Experts of a small language model: 2 picks a token.
Below are experts of layer 9 (counted from 0) of a mixture-of-experts language model. Rows are named router (the router's row for the expert), gate (a neuron's input weights, with its number), up (a neuron's input weights, with its number) and show model dimensions 0-191. Each number is 50 + 15 x the weight over its row's rms, rounded and kept within 0 to 99.
After each expert's rows: a language model's description of what the expert responds to. This comes from a sample of Wikipedia text that the model never trained on.

# expert 42
router:43 48 69 29 63 66 40 67 64 64 71 29 39 41 68 38 38 45 49 36 49 70 60 56 64 60 76 67 62 40 73 46 44 54 56 28 62 51 47 78 65 27 47 48 61 62 33 45 42 55 45 58 62 67 59 38 63 74 68 20 31 30 69 54 23 40 45 25 52 37 55 24 39 30 54 31 61 46 34 59 26 30 74 46 58 69 32 29 76 43 47 63 35 64 53 50 62 72 42 61 46 87 77 13 51 53 50 56 72 55 48 63 32 93 73 34 44 33 27 55 71 36 62 61 28 57 29 58 53 40 27 41 71 41 26 45 54 44 54 51 61 34 37 33 64 67 48 37 54 54 28 74 46 35 44 68 50 43 78 22 25 49 43 60 51 40 53 65 42 52 59 43 52 30 33 33 34 46 67 34 49 40 34 54 57 57 33 68 64 47 49 68
gate0:79 47 44 47 59 55 60 67 31 64 70 70 59 42 42 47 36 64 42 51 77 73 68 21 64 66 69 69 47 50 56 66 52 33 43 45 49 50 62 65 43 72 58 38 50 58 54 62 74 60 34 80 50 43 33 41 23 53 68 69 43 32 92 43 59 37 52 41 87 66 35 49 65 50 51 72 54 33 47 38 70 49 76 46 47 63 48 53 78 30 65 27 44 48 31 33 63 46 60 65 27 64 56 74 48 47 62 58 41 55 55 58 70 71 36 58 24 72 54 44 62 58 42 33 50 79 49 30 26 51 37 17 48 40 53 66 58 50 62 45 63 68 40 51 64 75 59 50 42 41 43 73 57 75 60 68 59 56 68 63 49 34 71 56 42 34 54 47 53 54 43 37 48 12 41 22 63 36 54 49 74 52 38 41 82 55 21 45 68 18 37 39
up0:41 29 69 51 32 41 57 20 57 74 30 49 48 78 37 44 55 36 57 59 77 52 68 44 64 53 30 29 40 47 65 39 51 19 12 44 36 34 43 38 46 65 41 45 60 50 48 61 40 23 45 22 56 24 66 26 32 71 59 62 45 48 50 40 33 37 38 26 60 42 47 41 81 52 49 63 52 51 46 51 58 65 41 57 56 43 56 66 39 26 23 26 50 41 76 62 65 53 53 33 63 50 46 39 84 51 69 67 52 52 88 71 57 71 23 49 53 40 72 17 41 41 78 58 54 37 35 48 41 33 38 47 27 56 71 95 46 54 68 26 47 72 50 34 71 63 76 63 35 49 66 48 38 59 42 58 44 50 39 36 48 60 21 64 28 52 51 56 57 52 47 52 51 47 53 46 59 41 67 37 52 73 60 63 54 66 21 44 71 43 42 56
gate1:28 67 38 52 35 44 46 34 63 35 55 53 64 41 64 52 56 53 56 59 62 45 39 47 50 66 61 34 34 40 52 73 47 68 73 41 37 27 64 60 58 35 52 54 38 51 49 49 34 58 85 35 53 49 55 58 49 58 31 69 43 61 26 68 60 44 53 35 24 34 44 53 57 40 56 80 73 52 60 47 35 51 43 70 65 56 42 82 57 51 53 68 57 47 63 57 55 56 48 36 26 98 65 49 33 47 36 77 51 59 53 27 60 22 49 51 33 38 58 51 43 66 63 55 62 71 68 58 52 33 54 48 64 65 21 56 46 50 83 30 63 51 55 59 67 56 44 53 54 77 45 49 52 68 39 92 45 37 61 54 51 52 47 35 57 24 19 62 46 47 51 12 97 52 55 23 30 40 65 55 80 37 38 36 48 90 41 46 36 14 44 43
up1:50 42 67 62 56 35 34 80 79 54 84 43 52 54 57 47 45 72 48 75 56 49 74 64 55 33 48 67 70 54 81 49 60 47 64 41 48 52 56 57 46 37 66 80 61 47 63 49 45 34 35 53 61 54 32 49 36 55 54 34 57 57 53 35 46 78 32 42 43 58 71 50 31 54 25 30 55 61 37 72 81 57 26 54 46 51 55 33 52 42 58 52 35 51 68 18 58 53 46 56 57 38 59 55 48 52 66 33 60 61 46 47 82 39 50 50 70 51 45 30 53 59 43 26 61 48 21 67 28 46 28 67 68 60 96 66 69 47 41 65 48 53 56 46 48 23 31 39 22 43 49 27 67 23 64 59 37 36 27 56 63 40 59 43 54 23 71 23 55 31 69 64 09 60 42 55 54 45 37 45 65 52 29 54 46 26 47 56 27 85 71 51
LaTeX math markup. Pieces of LaTeX formulas and chemical names: backslashes, braces, underscores, mathb-b, $$, begin, plus ox, ethyl, ydro.

# expert 11
router:86 08 51 70 47 37 46 79 44 50 46 48 46 49 40 44 24 40 32 21 68 44 38 36 62 55 43 44 47 51 40 61 32 51 40 51 49 82 40 61 39 54 44 50 49 58 71 31 53 34 61 69 63 47 36 37 67 66 76 76 55 93 25 55 37 79 28 48 79 35 39 62 34 31 62 64 40 46 37 63 49 45 51 13 54 49 36 69 42 41 42 49 85 82 32 50 24 50 31 36 47 34 55 52 38 68 30 33 63 53 30 50 62 42 37 28 56 59 69 66 44 52 51 69 44 52 51 54 50 57 35 27 25 34 52 48 72 61 35 40 43 65 55 45 64 34 16 42 51 30 43 41 46 47 54 43 70 74 57 65 38 60 54 54 35 46 50 63 71 53 37 48 51 36 44 51 67 64 32 53 69 10 62 77 47 43 62 55 36 67 54 34
gate0:36 59 32 26 51 47 30 34 26 28 40 57 52 35 58 39 40 21 61 52 46 51 65 20 55 52 55 79 45 38 23 68 58 77 37 24 46 42 77 71 48 26 91 32 64 56 29 44 60 34 48 57 42 27 29 44 41 57 41 65 53 71 65 75 54 54 27 53 60 75 61 41 43 51 55 69 51 54 41 71 55 21 47 49 57 76 77 61 48 50 35 38 50 61 44 42 71 67 55 64 55 31 43 28 56 66 44 41 58 59 45 73 46 28 76 47 46 56 36 55 47 46 40 56 70 40 57 29 34 65 40 08 54 39 34 52 47 48 66 53 04 40 32 46 42 58 37 65 68 66 52 56 65 40 53 58 57 47 29 56 45 21 59 68 36 60 51 27 49 71 44 64 51 68 47 34 52 45 68 66 74 36 46 63 24 86 48 52 38 35 47 51
up0:26 47 56 58 66 67 53 27 36 43 48 44 49 53 57 77 57 39 59 34 41 43 42 60 52 53 67 72 25 40 55 75 69 60 55 66 18 51 60 57 54 53 79 53 39 64 45 57 50 48 48 38 51 44 59 48 18 29 73 36 41 46 30 22 67 47 68 47 62 21 54 44 65 46 72 37 80 46 45 49 25 59 66 40 14 58 26 46 45 68 61 49 54 64 36 52 83 71 43 56 62 45 69 59 16 58 21 62 37 80 26 37 57 88 26 73 31 69 25 38 53 42 81 37 67 72 47 32 65 65 49 64 39 69 62 56 47 38 39 31 45 57 55 63 25 54 39 72 50 40 48 49 51 50 60 32 29 45 59 55 58 44 58 67 44 42 62 44 35 57 73 42 55 52 60 57 53 56 77 33 25 31 36 40 69 33 31 41 54 26 55 57
gate1:47 65 76 38 67 32 57 46 53 52 43 69 66 52 30 63 54 36 51 28 35 58 36 21 66 78 35 78 67 50 50 53 63 48 33 58 42 24 51 65 66 42 25 45 55 69 28 43 39 43 63 78 34 62 70 54 38 51 61 24 46 21 40 45 41 69 51 74 38 54 33 28 73 49 36 43 42 66 54 61 47 58 37 57 34 63 32 53 51 37 43 71 38 45 75 68 51 58 30 41 74 44 61 51 51 22 44 68 56 66 59 54 56 70 51 35 13 60 55 76 33 37 63 70 34 42 44 34 40 35 54 52 65 52 27 73 44 44 64 55 78 34 53 30 49 40 45 65 42 10 51 53 67 52 40 65 52 60 75 80 42 44 37 57 56 41 49 42 69 15 41 66 60 32 54 79 50 45 52 43 64 45 35 86 49 51 54 37 29 11 53 50
up1:70 72 49 50 15 61 42 69 78 49 55 55 68 44 35 43 63 48 54 30 64 71 52 40 20 53 56 44 52 78 50 38 68 53 66 30 83 48 22 34 43 31 42 16 53 70 32 60 52 53 67 41 55 56 63 39 50 61 52 72 44 26 69 64 72 71 71 63 63 28 71 55 40 13 56 55 40 47 46 39 48 63 36 46 60 36 25 44 58 71 79 41 49 64 49 38 57 38 48 51 64 57 23 37 51 55 61 41 39 51 33 59 50 47 54 61 42 63 24 32 64 48 47 39 20 60 44 62 45 54 40 37 45 60 75 44 41 45 55 70 25 33 40 50 32 48 45 49 53 52 42 37 73 42 52 50 18 33 66 58 40 57 47 61 56 37 79 60 49 35 45 73 76 37 20 45 29 54 50 52 89 41 29 92 57 41 24 57 48 43 41 26
Family and role nouns. Whole common nouns for people, kinship and parts after the, a or his, such as son, father, children, member, part, rest.

# expert 16
router:41 63 41 51 41 36 23 33 74 58 36 57 40 63 43 46 48 25 53 78 44 77 39 59 63 59 72 27 52 40 58 50 56 32 68 55 25 45 57 53 63 67 52 58 57 42 59 46 45 69 43 60 41 49 64 70 54 43 54 42 69 57 56 44 67 58 77 45 37 62 67 75 58 68 55 46 54 66 50 18 46 29 29 42 66 32 35 32 35 31 54 27 45 73 53 50 54 41 67 47 67 27 25 63 64 28 45 48 56 48 26 35 68 41 34 54 51 76 46 49 73 58 37 52 50 13 52 32 37 70 34 64 51 33 43 42 11 74 87 14 38 34 42 51 39 45 53 62 26 24 70 57 41 67 34 47 57 78 34 37 53 25 72 36 50 41 51 49 70 63 61 57 56 67 68 51 24 30 49 33 41 35 41 40 67 20 51 37 59 65 68 40
gate0:53 56 48 50 42 05 31 18 19 52 43 51 49 72 87 52 52 65 58 88 71 45 60 56 70 54 62 32 46 38 62 53 33 72 44 43 45 80 45 77 36 66 13 55 71 37 48 70 48 54 29 65 51 59 36 79 68 53 49 40 49 63 47 56 87 55 37 41 58 72 59 80 47 48 52 45 55 41 56 31 55 46 51 74 56 47 54 39 41 57 38 64 60 29 53 37 66 51 40 56 28 44 18 61 76 50 60 38 52 43 43 46 58 49 55 21 64 48 40 27 74 42 40 65 38 79 34 71 57 18 71 25 43 55 48 51 40 57 48 34 62 39 30 24 17 36 67 67 40 45 50 50 57 57 54 40 47 44 38 45 56 40 54 79 42 45 51 62 54 27 45 60 46 43 50 48 57 81 71 59 54 34 39 55 68 56 56 67 56 54 20 64
up0:41 41 59 52 48 50 45 28 64 50 53 47 52 34 49 45 70 62 30 57 80 30 49 50 57 47 64 52 77 48 54 31 44 71 64 72 51 43 50 79 65 69 37 44 38 75 60 31 13 45 14 48 43 74 77 64 58 46 60 42 66 26 51 53 70 42 21 71 54 43 73 42 71 57 47 29 42 43 57 47 34 17 66 56 57 60 42 50 74 50 39 70 69 35 36 33 47 45 39 50 37 13 22 73 73 44 53 54 42 54 52 50 59 37 79 41 55 42 40 29 34 52 49 63 39 27 29 34 40 61 57 54 68 32 69 57 53 53 27 57 33 65 37 39 27 56 51 41 37 51 40 52 52 73 44 47 43 57 49 64 80 30 51 58 48 48 48 53 53 53 33 82 52 73 63 49 53 51 69 48 50 74 60 46 41 80 35 78 26 15 19 65
gate1:28 51 52 46 20 46 27 61 58 44 62 56 62 44 51 39 64 49 50 46 55 58 32 19 63 40 59 37 40 73 73 41 34 72 26 59 25 76 77 54 57 61 47 49 71 61 54 46 38 64 46 32 53 47 81 35 36 33 50 50 47 48 31 88 61 47 31 58 43 68 46 66 52 48 69 58 54 75 69 39 46 53 48 55 63 57 78 69 54 39 18 43 41 74 77 64 52 74 31 61 42 41 63 70 48 23 48 50 65 30 12 51 66 72 42 63 36 56 26 48 51 59 37 42 50 46 35 19 33 61 36 63 73 53 37 24 13 70 59 37 43 51 32 51 50 46 63 29 34 57 59 62 36 38 54 64 23 38 47 79 39 37 42 49 39 49 35 52 67 61 53 44 50 58 23 45 20 26 41 75 33 29 58 43 62 35 42 43 49 70 65 61
up1:42 49 35 33 58 54 72 40 71 47 30 58 27 56 42 54 48 55 38 34 20 45 32 54 57 51 56 48 57 46 52 63 58 24 53 61 68 49 39 54 54 68 51 42 36 35 41 87 47 59 37 71 45 37 36 47 41 39 74 46 75 38 48 66 39 51 65 53 40 54 92 75 68 58 43 31 78 59 51 09 69 51 43 41 58 74 22 94 59 61 48 26 47 63 41 31 44 52 36 25 78 69 52 24 64 42 50 39 51 66 47 66 32 60 44 35 71 47 78 36 53 24 67 59 34 55 42 58 34 33 35 44 29 46 45 75 73 51 32 57 53 46 58 31 57 23 46 42 64 90 27 47 73 63 49 16 48 33 31 28 51 51 50 50 57 48 40 54 53 24 52 58 32 45 41 59 48 28 42 46 44 47 62 56 51 52 64 65 61 32 55 75
Table row starts, dates. Pipes opening new table rows in sports and list tables, plus month names, In/During sentence openers, and semicolons in year lists.

# expert 41
router:78 47 28 54 60 48 72 65 55 59 71 52 75 72 53 40 30 65 85 55 62 13 31 66 75 42 38 74 58 53 39 24 66 61 42 49 48 74 28 62 62 40 60 43 37 55 58 62 63 27 42 41 62 42 34 78 27 33 40 69 43 52 53 51 61 32 43 43 55 32 33 49 42 58 56 43 76 22 33 40 40 46 53 53 21 34 38 50 37 20 71 40 49 57 31 71 35 52 55 32 51 38 38 59 29 42 60 73 18 31 52 21 33 34 31 26 40 38 39 67 67 42 46 47 47 47 60 24 30 74 53 63 24 52 58 49 49 39 57 71 50 73 59 34 39 42 22 32 50 25 59 61 54 65 50 62 50 40 50 63 66 31 38 42 44 52 57 43 49 55 57 50 47 35 29 59 26 55 39 45 69 31 38 30 63 72 62 17 59 41 59 34
gate0:50 45 23 70 52 65 66 58 58 40 47 28 34 41 49 81 41 63 50 46 47 69 29 61 39 44 78 27 65 59 43 42 24 35 49 32 51 45 50 59 61 51 57 74 47 30 36 31 58 58 52 60 66 51 53 62 64 50 31 48 57 68 67 32 84 56 58 64 25 66 50 83 69 36 42 43 38 62 63 54 54 64 53 47 62 52 09 58 38 33 54 58 49 49 50 43 62 38 49 31 48 63 10 57 57 46 85 57 29 61 42 60 71 49 81 69 52 63 22 33 53 40 99 58 51 53 53 55 76 52 34 54 60 70 62 51 44 47 38 52 31 36 30 40 40 18 74 48 56 49 60 43 39 44 37 43 63 38 62 50 67 35 41 60 49 45 55 48 30 20 42 56 42 72 48 45 35 62 46 13 25 58 58 66 57 32 28 67 54 62 40 43
up0:42 45 62 49 45 36 28 58 38 58 31 51 50 51 52 51 57 64 52 51 55 76 58 60 42 67 47 46 58 41 50 42 33 50 25 74 38 53 46 42 42 64 65 45 50 49 26 49 60 52 60 02 02 66 35 29 27 52 37 51 36 66 34 52 36 43 31 69 49 55 82 57 41 23 83 61 52 80 62 56 63 61 33 36 40 27 71 58 48 66 41 51 57 51 71 45 49 61 62 47 63 67 42 62 58 30 40 56 40 52 53 48 39 41 56 52 54 42 15 34 54 40 30 82 49 60 22 48 87 62 28 78 43 48 63 64 55 51 58 34 37 12 51 72 42 71 40 69 82 43 44 70 39 45 63 66 51 65 43 52 45 49 51 54 70 73 42 48 34 79 66 28 51 37 26 31 49 59 61 41 50 45 74 56 44 53 53 43 85 41 29 72
gate1:48 47 68 45 51 42 48 59 77 61 57 28 63 41 42 42 75 55 35 43 42 38 28 70 44 67 55 60 53 51 34 48 63 64 54 70 53 60 47 23 45 56 44 68 50 58 41 42 31 41 45 42 61 65 78 61 56 85 46 28 61 28 63 25 65 61 47 86 31 50 41 33 34 41 33 30 64 55 52 31 41 33 62 56 48 51 66 74 58 31 44 54 44 59 41 38 44 47 58 55 52 22 21 50 71 24 60 67 34 29 58 15 57 84 52 46 62 51 51 71 52 48 47 50 29 47 39 35 31 53 62 29 40 60 40 27 50 20 49 76 21 42 31 51 66 58 54 25 28 45 33 62 59 59 28 48 69 36 63 58 65 17 32 68 39 60 57 35 52 44 35 45 40 98 68 43 38 48 45 68 60 64 71 49 18 70 34 57 67 29 51 56
up1:71 55 41 44 68 48 65 45 63 38 66 48 38 43 18 31 44 57 53 46 53 35 40 55 50 28 58 51 43 51 50 36 56 62 39 44 47 79 39 40 57 37 69 50 54 48 49 49 31 41 41 59 67 48 56 68 55 82 48 35 32 68 54 38 55 44 50 62 48 71 57 27 40 42 33 40 46 68 51 48 33 34 57 58 41 59 62 62 33 30 49 41 47 65 51 57 43 66 52 68 86 37 41 57 44 44 46 79 33 76 79 52 48 75 37 58 31 76 10 46 41 28 48 57 56 58 86 19 20 50 88 45 56 54 58 44 54 35 27 56 71 35 81 43 46 70 35 40 38 30 21 69 62 33 42 57 59 60 44 44 41 31 55 51 75 46 60 41 41 64 75 48 38 65 57 39 13 67 59 56 53 53 61 45 44 67 54 59 68 25 00 54
Subjects and surnames. Subject pronouns (he, she, they, who) and surname pieces of people acting in biographical prose, such as Goodman, Corbett.

# expert 8
router:50 42 58 47 30 70 23 79 77 56 31 61 67 62 85 56 65 27 30 54 54 53 55 78 69 61 79 50 59 55 64 47 33 61 47 51 59 42 75 78 64 39 77 41 34 62 42 70 53 47 60 26 24 62 39 31 31 37 57 34 65 57 29 43 53 33 52 50 65 34 63 48 44 51 74 78 47 36 51 53 51 33 51 59 52 49 57 33 37 74 52 25 35 38 49 38 29 66 51 66 25 59 22 37 42 53 53 19 53 48 49 38 50 34 60 69 34 78 47 69 52 50 55 56 37 49 65 61 47 64 19 36 36 36 71 71 29 52 52 50 46 25 50 42 28 52 72 58 65 59 59 33 36 63 52 31 41 15 31 70 24 59 79 61 48 66 27 39 45 55 51 74 67 47 32 56 32 46 51 44 58 67 56 58 29 39 37 37 69 73 52 49
gate2:80 53 60 74 87 60 73 27 70 55 51 56 24 62 55 40 52 52 58 62 48 44 77 63 38 61 68 65 70 51 30 64 49 21 78 41 52 47 56 10 35 45 54 52 50 33 67 61 56 51 30 63 38 48 78 73 54 51 38 59 49 47 59 37 31 18 47 40 44 57 39 55 74 42 34 37 78 34 48 77 52 81 51 65 31 38 44 57 27 49 45 41 69 59 55 57 65 41 60 24 78 75 13 68 56 68 71 51 26 60 64 55 46 62 51 47 44 49 46 69 42 45 54 49 55 64 74 50 70 32 60 53 71 29 46 20 58 28 51 49 38 68 47 58 51 64 61 60 42 32 47 61 40 67 51 55 53 38 20 49 51 70 73 69 34 35 42 37 61 42 75 50 40 31 62 37 41 17 41 58 41 40 56 59 47 69 79 41 64 39 55 58
up2:76 66 57 69 41 66 18 41 65 24 77 45 63 42 38 58 57 69 38 62 46 32 49 44 71 47 70 66 27 44 32 39 46 54 65 34 56 53 60 42 33 70 49 65 71 45 38 35 61 32 50 76 43 72 61 56 41 45 14 71 32 10 65 48 40 53 70 48 53 57 43 47 63 29 27 48 75 64 30 56 34 73 24 56 58 26 46 23 59 51 62 32 66 18 60 58 42 59 42 67 35 60 62 57 50 49 50 62 46 45 55 55 33 57 43 40 65 14 56 50 41 34 70 73 49 53 58 59 55 25 50 71 57 56 36 41 34 40 66 55 44 49 57 89 43 49 35 58 43 56 34 33 57 59 52 46 48 42 53 56 78 51 50 29 73 58 79 89 92 32 71 58 40 48 46 21 60 36 58 41 32 40 62 55 39 53 69 56 43 57 46 55
gate3:66 57 70 62 39 38 48 65 62 40 43 48 63 54 35 21 57 19 57 45 39 40 57 13 62 32 39 50 70 43 43 53 98 67 65 36 51 47 50 69 48 60 25 46 39 84 42 32 37 51 67 81 32 94 67 48 41 45 44 71 49 32 28 36 37 23 60 70 57 47 55 46 39 84 75 63 40 54 55 53 26 37 45 39 39 40 36 52 42 49 49 18 38 47 45 61 60 40 34 64 31 33 50 47 47 28 31 43 29 64 66 38 66 67 55 52 51 68 50 36 43 55 33 57 33 60 57 38 58 65 44 46 37 44 45 07 39 50 63 45 54 32 61 71 60 54 33 55 38 42 66 45 53 65 75 49 44 49 43 30 77 39 54 57 36 53 56 80 49 52 26 60 42 54 56 84 44 53 30 53 50 71 49 59 76 64 63 81 53 43 34 47
up3:66 66 50 39 32 46 59 27 70 52 78 39 46 39 55 51 48 28 33 40 53 51 63 52 33 61 71 42 49 83 37 76 27 23 57 43 54 52 43 53 35 40 35 84 45 36 55 69 45 57 56 62 64 58 44 41 30 52 33 50 47 61 38 54 41 50 25 39 39 53 66 61 73 33 46 49 46 56 49 47 55 61 42 71 53 51 34 55 61 40 60 48 61 21 43 39 17 49 81 53 62 36 58 44 30 58 24 47 35 34 54 38 63 29 21 71 53 59 32 65 59 25 64 44 56 41 53 27 71 58 54 28 34 61 35 74 43 44 43 53 56 37 45 65 80 62 47 53 65 62 48 24 27 48 68 67 39 62 50 82 18 68 61 49 48 61 58 38 71 49 59 34 76 52 56 29 70 67 41 47 72 56 17 00 21 35 56 45 27 50 40 42
Election table pipes. Pipe separators and party or vote words in election result tables, such as Candidate, Majority, Labour, Registered voters.

# expert 33
router:48 35 46 63 74 41 54 36 54 56 58 59 54 64 56 23 43 61 49 63 44 62 42 62 44 61 22 46 53 69 28 46 68 72 35 59 57 45 61 67 32 67 53 23 49 51 56 80 41 51 53 22 79 70 58 59 35 33 41 51 62 65 43 41 53 74 76 34 15 62 47 61 69 50 46 66 53 63 57 73 45 70 40 41 42 72 36 72 38 47 28 60 65 43 33 78 28 34 60 27 56 51 47 62 40 68 43 47 14 44 44 64 67 25 11 58 31 49 64 45 40 23 60 26 52 50 71 41 20 68 65 40 34 52 43 50 34 38 60 25 54 53 57 52 49 53 58 80 77 34 36 45 63 49 28 26 44 66 60 53 65 60 53 44 40 21 58 26 46 49 46 54 79 52 43 50 64 68 33 65 76 36 43 20 39 29 38 47 35 50 30 56
gate0:55 53 63 54 49 65 49 48 50 21 35 48 25 36 50 59 47 62 50 45 41 45 82 70 40 51 48 48 71 61 80 73 38 57 34 53 75 44 32 57 67 59 27 78 45 53 28 34 28 58 63 50 77 69 46 70 60 57 58 50 73 69 35 55 74 06 72 52 26 57 57 73 39 54 62 50 58 52 51 51 65 53 61 54 51 24 41 60 34 51 30 14 43 73 51 56 29 37 56 66 57 61 58 67 62 74 66 38 28 57 62 45 41 47 44 45 34 46 52 70 14 33 64 42 46 78 55 42 41 47 43 41 30 48 23 53 77 51 54 30 58 63 61 45 42 30 33 77 87 32 58 64 32 68 77 45 56 42 40 23 51 73 52 48 50 44 33 43 72 81 39 41 48 45 61 39 40 71 35 58 59 29 60 48 64 41 38 35 35 48 67 60
up0:68 55 27 68 42 47 58 61 47 34 55 47 54 50 35 60 37 22 41 52 43 38 39 44 45 40 64 28 29 36 62 41 72 29 36 93 74 72 45 45 65 73 25 20 35 64 39 71 42 60 61 68 43 44 24 27 24 49 68 51 53 38 37 40 77 49 78 60 67 36 67 32 36 37 49 66 39 62 61 40 65 71 61 82 19 54 46 51 63 67 35 19 51 23 46 62 54 48 51 66 60 36 31 52 64 53 81 26 62 43 49 34 41 38 37 48 49 46 41 37 52 56 52 34 37 54 78 82 59 46 41 39 39 54 63 42 52 75 53 34 37 25 32 50 52 62 60 46 78 37 62 33 62 60 61 78 57 21 36 36 20 64 40 67 54 54 44 42 55 49 55 33 38 75 70 45 58 66 66 44 52 72 36 46 34 53 52 43 57 51 68 69
gate1:51 37 48 42 46 74 46 36 35 37 48 55 41 63 75 51 60 47 17 68 52 42 73 60 48 42 52 42 51 73 52 49 54 44 70 45 75 62 57 57 41 35 48 42 47 48 69 52 63 73 38 39 67 32 22 72 52 38 47 38 29 51 44 45 57 55 28 65 54 43 56 36 47 72 64 39 41 25 27 38 55 35 66 54 29 53 30 74 60 56 45 59 58 73 66 27 30 41 71 51 50 45 59 31 57 54 58 44 68 46 30 45 25 43 13 45 31 67 74 38 54 38 77 82 27 21 51 44 63 57 37 73 54 29 53 31 10 65 65 48 37 29 50 66 58 56 42 66 53 47 51 61 68 37 61 28 59 56 36 58 26 48 44 63 35 59 39 63 72 75 58 59 83 78 45 59 53 21 19 36 39 40 25 43 38 39 63 20 58 58 64 27
up1:37 57 51 52 40 48 44 59 86 30 91 44 36 43 32 30 78 64 36 33 55 12 68 56 59 45 57 41 34 53 57 60 35 57 57 55 52 59 34 74 53 57 47 58 56 44 76 67 57 65 69 50 34 38 78 76 37 41 67 67 42 73 56 73 62 61 76 33 46 56 86 56 34 38 58 73 62 68 66 51 37 55 55 30 07 42 32 49 48 02 60 39 57 38 76 65 70 51 76 58 65 38 43 56 45 77 56 36 32 47 42 64 21 54 44 36 32 44 47 53 38 54 56 62 60 52 36 59 56 56 34 57 44 73 53 41 35 54 57 58 41 50 60 74 66 52 56 50 24 51 53 69 45 73 50 64 60 34 51 85 59 37 65 47 44 67 49 15 48 49 48 46 55 45 24 63 41 48 56 51 53 58 52 58 73 27 39 66 48 63 32 32
Events and sentence ends. Nouns for competitions, albums and seasons (Championship, album, title, round) and the full stops that close sentences about them.